{"num_hidden_layers": 8, "n_experts": 128, "experts_per_token": 6, "hidden_act": "swiglu", "moe_layers": [0, 1, 2, 3, 4, 5, 6, 7], "balance_loss": 0.00655, "tie_word_embeddings": false, "learning_rate": 0.00537}
Below are experts of layer 5 (counted from 0) of a mixture-of-experts language model. Rows are named gate (a neuron's input weights, with its number), up (a neuron's input weights, with its number) and show model dimensions 0-63. Each number is 128 + 24 x the weight over its row's rms, rounded and kept within 0 to 255. Numbers have three digits each.
Before each expert's rows: a language model's description of what the expert responds to. This comes from a sample of Wikipedia text that the model never trained on.

# expert 26
Description: Table pipes and separators
gate0:104086133115127107098119144146138150076093120155168069136128127139091086112143077131091144150124110147075109182064113159120122116181145107160132098110084136080094138131141100089096104097115137
up0:158123095111125165127124128114111143177099130091103135090118137170101176156113110161107116108137095103148199125129115186130120122125130125101123093103175121129135169068121145107149129122119085

# expert 6
Description: Prepositions after clauses
gate0:134077115129149134111155155133132137127085102077142140115109137141109134121114134155129140106178149103095105121125107197091141133164146108163139101123102152139129159149154123108130099143068117
up0:109146133134135155128058138085149141100127131141139145112148129102079126131148114100119099195111148147140107168106121108135110166052166130135152112137135095157099158094117124147105135177124124

# expert 0
Description: Sports career stats
gate0:110136129106104134128107135099110154163165111106120075188132113118120132157063091207157146165110108103161144141115178120132130129146126125140105133069112155151135101149142141128139113141114126
up0:093138097117118115077147136125168086135139190175118140149116136125146111135091169126111118105127090117118157179122147122121117099128113129108079150086162171118149117092153155128136122114112180

# expert 23
Description: Coordinating conjunctions
gate0:125142119088137078110122158126119088117114079157135121123116146148114130186100168133125092085139102139131100154083160128137113083144140121156134148111111099136154088117102135152112114150150118
up0:129136108142100110109143090109144077126127121124118160091129139108168144186155149131156133082121154113146117137195130147127110100146116133063137133083106107138142112146128123136162164072173151

# expert 44
Description: Exotic name openings
gate0:101126145147123116159167112116082107151139111145130110120110104153103194153115150119123136108120108143084153100148151128103186194145129111148146105143127131144101125149095146153173111119144094
up0:103113136130127118142109128140126149199128122119104150116097111145156125128144174116126101123141106138136115120163141113130085149098149141120157074083160115109123112147091156131115151164172138

# expert 62
Description: Ordinal suffixes, infobox punctuation
gate0:112096128112108112145118138163118134170145157090186127151096106079171127110159143139125124170097143134124119125115110150085148154087126088115127141095119135116116141117107149170139081140146124
up0:097141124158139096082141138147117097109152114161135135134103142128131081142109134161149119063113103158136095141154111140138135126102165161113146163174133126157117097168103139125119146108131158

# expert 7
Description: List-separating commas
gate0:140151139107125139123127136143111132118140065180124100167087074096139136077122090100148139126113102155128097089126104142107106117108136111122100133143128141087076095095097117120129120164132090
up0:112137158098095130129166120149145114129125118089162109137153130115117136126078157138087155137154106167131143112140147169166148108152145135149106098112167136078121136086119150134121106103139120

# expert 47
Description: Narrative sequence adverbs
gate0:170124078099109113182128138141125097120165113146130086178087119141101119096192138106152142136141145111110146166096098132131150156097095154094083136133117113130110127117123099136124105132146114
up0:086109119136141139086115149147107110168117109132148139131111132111116129139084150128100141112181124186130064134136116144106139105096145141125127111146107122106123106081145130091119104104132126

# expert 59
Description: Infinitive to and modals
gate0:117141122103119105096128095141084131129085157128143116116150129097126146120120117134136130150188169122128116099137166121158181124146108130127148101107165104070105103126126146155137124091147131
up0:158092140089125139135095128136097129135153078146146131139114155169134130150136117124109114093133147179106139161123100161073098162135144138107122173141111142130133149077137153146109150144091154

# expert 48
Description: Clause-linking conjunctions
gate0:102130109083109090111131110140135120151181108104088164141116132106130097108160126116126117062126137128139095192125143113176165100122095172107133117058147136101120110130091147119127122126110126
up0:136152117100188129093096119134148165127104129149110139107156117102123135140149100121135118134109154154152150124124048132125111148103101103130138115108116115101138107057130120113125124127086136

# expert 53
Description: Clause subject pronouns
gate0:083100180129114130173127080119114119123111096132145142089158138117120152147146098131097113120147151125161105094135172177167150137108101130097189152122110147149130130135060144113106143077123124
up0:117102104152133137180164182165102141131150123106099106148112146117151127167171097091094109058116124101117108088111129075143088107139123128106107126144129143110152151122125125124089119167117127

# expert 37
Description: Table and list delimiters
gate0:133136115116142116126085201147125121161082151144153142134083097140141113151142136170138122061105109085157126142124171151122114108101092115088125179171154134127153135128143155150128142161162136
up0:126156140119147087130129121162136128168111125108144160113108080104146115097100139109122108176149136126145130133126108161149171115164181111142131115174115140134143101121161088109094136123107096